python train.py --n_layer=8 --activation="drelu" --normalize_top_k=true --balance_loss=0.000111 --n_groups=8 --init_std_router=0.0126 --beta1=0.95 --batch_tokens=[65536, 131072] --seq_len=1024 --train_tokens=662400000
Below are experts of layer 3 (counted from 0) of a mixture-of-experts language model. Rows are named router (the router's row for the expert), gate (a neuron's input weights, with its number), up (a neuron's input weights, with its number) and show model dimensions 0-63. Each number is 128 + 32 x the weight over its row's rms, rounded and kept within 0 to 255.
Before each expert's rows: a language model's description of what the expert responds to. This comes from a sample of Wikipedia text that the model never trained on.

# expert 46
Description: Final pieces of words and names before punctuation, such as Himal-ayas, South America, United States, year digits after 201, closing heading marks.
router [134 112  83 183  40 179 201  97 119 158 129  10 144  43 139 101 159 124 143 148 171 107 132 149 134 172 193 111 156 136 183 147 128  96 126 100 119  81 157 242 141 155 100 136 130 134 132 127 143 138 142 124 145  97 210 139 176 133 136  45 144 133 164 161]
gate0 [118  79  97 123  62 145 162 159 130 157 125  94 147 129 132  69  86 162 146 135 132  87 169 152  72 157 214 155 131  69 117 176  99  86 117 102 121 119 176 155 138 105 129 128 128 150 163 155 150 109  99 122 151 114 155 122 115 149  94  87 155 153  65 115]
up0 [136 105 139 116 133 123 183 140 187 138 161  88 131 107  74  58 104 144  88 154  75  70 159 111 126 151 157 162 130  69 172 158 130  88 125  93 144  99 175 134 112 120  84 144 113 123 160 146 116 133 138  89 149 105  77 135 155 159 133 101 170 121  73 117]
gate1 [147 144  66 144 133  94 113 128  95 124  98 147 153 163  91 122 116  53 153 155 156 103  66 152 193 139 141 108 106 125 133  81  90 107 145 142 150 114 139 117 143 119 116 117 173 124 137 120  84 152 122 118 160  88 217 101 105  88  91  99 112 165  95 184]
up1 [112 112 115 153 121 141 145 100 106 103 103 120  87 111  60  65 123  98 189 143 177 136 115 182 235  67 167  95 111 103 141 108 142 127 140 183 169  91 161 167 191  92 113 142 136 176 118 107 119 126 112 104 166 145 156 148 120 126 116 132  74 117 150 179]

# expert 44
Description: Word endings such as ing, ed, ated completing verbs in running prose, plus not, did, such, known, and States after United.
router [131 117  97 192  33 184 123 121 168 126 128  63  92 104 129 144 143 133 137  66 151 143  94 202 160 134 193 104 113 126  79 108 165 122 112  90 148 178 145 204 148 140  75 144 154 135  79 128 164  77 156  79 159 100 148 170 112 149 160 147 158 171 139 124]
gate0 [107 103 159 184  57 154 194  87 103 155 162  65 131 136 159  66 149 107 166 139 136 117 101  70  91 172 105 154 166 161 118  89 123 130 137  90 117 114 131 176 182 146 165  98 121 150 114 120  78  93  99  73 201 112 218 148 109 138 129  80 110 181 109 164]
up0 [123 118 162 172 133 166 123 132 155 115 171 107 128 140 176 111 139 123 188  77 151 163  76 138 152 168 137 152 161 161 131  88  89 122 100 139 102 154 148 151 190 136 130 142  99 162 117 110  95 118  98  73 138 109 183 163 173 139  87  75 139 170 151 161]
gate1 [152  47 155 184  68 203  98  78  86 140 126 116 136 127 113 134 156 162 188 163 126  94 111  92 155 148 171 115 155 127 132 139  77 133 119  88 143 123 122 201 170 170 124 151  85 173 108 122 139 104 138 114  95 140 117 136 129 141  98 125 132 165 137  96]
up1 [134  80 117 148  90 163 212 103 129  73  76 105 110  56 185 146 135 148 142 133 130  99 143  90 146 132 120 154 141 139 181 157 152  94 108  55 115 122 141 221 181 167 146 150 112 191 167 142  88 144 169 110 139 173 160 160 177 100 131 150  79 174 103 138]

# expert 12
Description: Words in species and genus descriptions, such as family, genus, fruit flies; also year prefixes 199/200/201, his/her, then, Democratic in election tables.
router [124  99 126 170  67 145 139 101 115 153 128  77 137  55 145  84 132 156 149  89 197  96 178 125 156 145 163 119 153 111 173 167 130 115 171 183  85 136 105 210 128 153 135 141 115 159 136 129 130  93 178 154 116  94  87 188 134 136 130  82 112 154 105  74]
gate0 [ 90 148  27 134 124 113 120 109 102 127 118 113 111 130 150 136  87 135 137 111 148 147 115 149 146 123 107 132 126 101 122 177 101 155 158 133 130 139 140 137 143  89 111 152 143  97 133 158 112  98  71 136 112 153 168 172  72 187 178 131 181 110 101 120]
up0 [ 96 118  57 175 130 119 132 117  77 123 112 117 110  97 143 105  97  95 116 172 171 148 138 159 128 103  92 127  73  88 122 143 117 157 176 133 141 139  80 176 145 110 129 116 165 137 130 169 111  75 112 147 132 112 137 163  69 165 188 102 130 116 134 121]
gate1 [ 54 117 128 116 140 112  93 118  74 168 125 176 163 126 125 146 137 181 134 154 187 149 134 110 146 164 134 119  94  83  94 106 119 129  98 126 102 142 105 127  81 104 127 163  58 141 179 112 159 164 130 184 117 136 100  89 110 165 113 116 158 140  42  90]
up1 [ 65 109 182  92 129 104  92 108 130 159 126 171 170 186 156 111 173 193  98 120 133 128 186 136 117 142 169 134  90  89 109  72 122 116  93  93  89 156 126 130  93 122  87 145  68 130 158 163 131 183 100 152 145 135 119 151 157 117 107  84 180 164  66 108]

# expert 18
Description: Short mid-word pieces inside personal and place names and transliterations, such as Soapzone, Shoonya, Marmeladova, Rosedale; also apostrophes inside names.
router [155 137 109 150  70 173 175  97 134 122 127  23 168  60 172 103 131 139 192 143 116 164 186 102 181 147 150 138 113 130 126 160 128  92 130  71  96  81 174 246 142 162 137 113 160 152 156 129 162 173 204 130 170  95 161 141 107 158 121 116 143 132 151 164]
gate0 [133 130 153 136  74 152  98  86 130 139 123  99 137 133 148  87 146 139 105  38 165 109 173 144 109 114 129 190  97 115 112  58 141 134 112 108 117  83 122 141 134 158  43  81 115 120  76 161 143 156 144 130  91 168 150 190 105 122 142 133 105 139 139 102]
up0 [117 155 203 154 107 120  89 111 140 141 115 131 105 126 141  95 115 118 133  45 171 122 163 135 129 139 143 164  90 116 126  67 152 132 126 124 143  89  90 129 124 143  65 105  67 135  82 131 139 142 106 110 135 151  84 190 112  98 110 125 113 189 118 130]
gate1 [120 170  98 126 122 169 135  99 120 142  99  95 149 148 134  97 145  83 116 154 157 138 143 182 140 110 139 165 176 136 101 110 124 102  84  98  60 148 112 111 104 126 187 140 153 163  98 102 154 164 151 172  89 150 158 124 208 147 132 117 109 117 128 139]
up1 [ 95 158 119 131 118 187 143 113 138  95  77  60 197 110 129  81 175 131  81 165 150 130 187 104 116 100 110 135 143 102 143 149  89 146 115 117  40 122 160 127 111  75 154 147 144 152 133 105 172 113 165 156  95 152 129  96 175 164 172 103 115 155 159  92]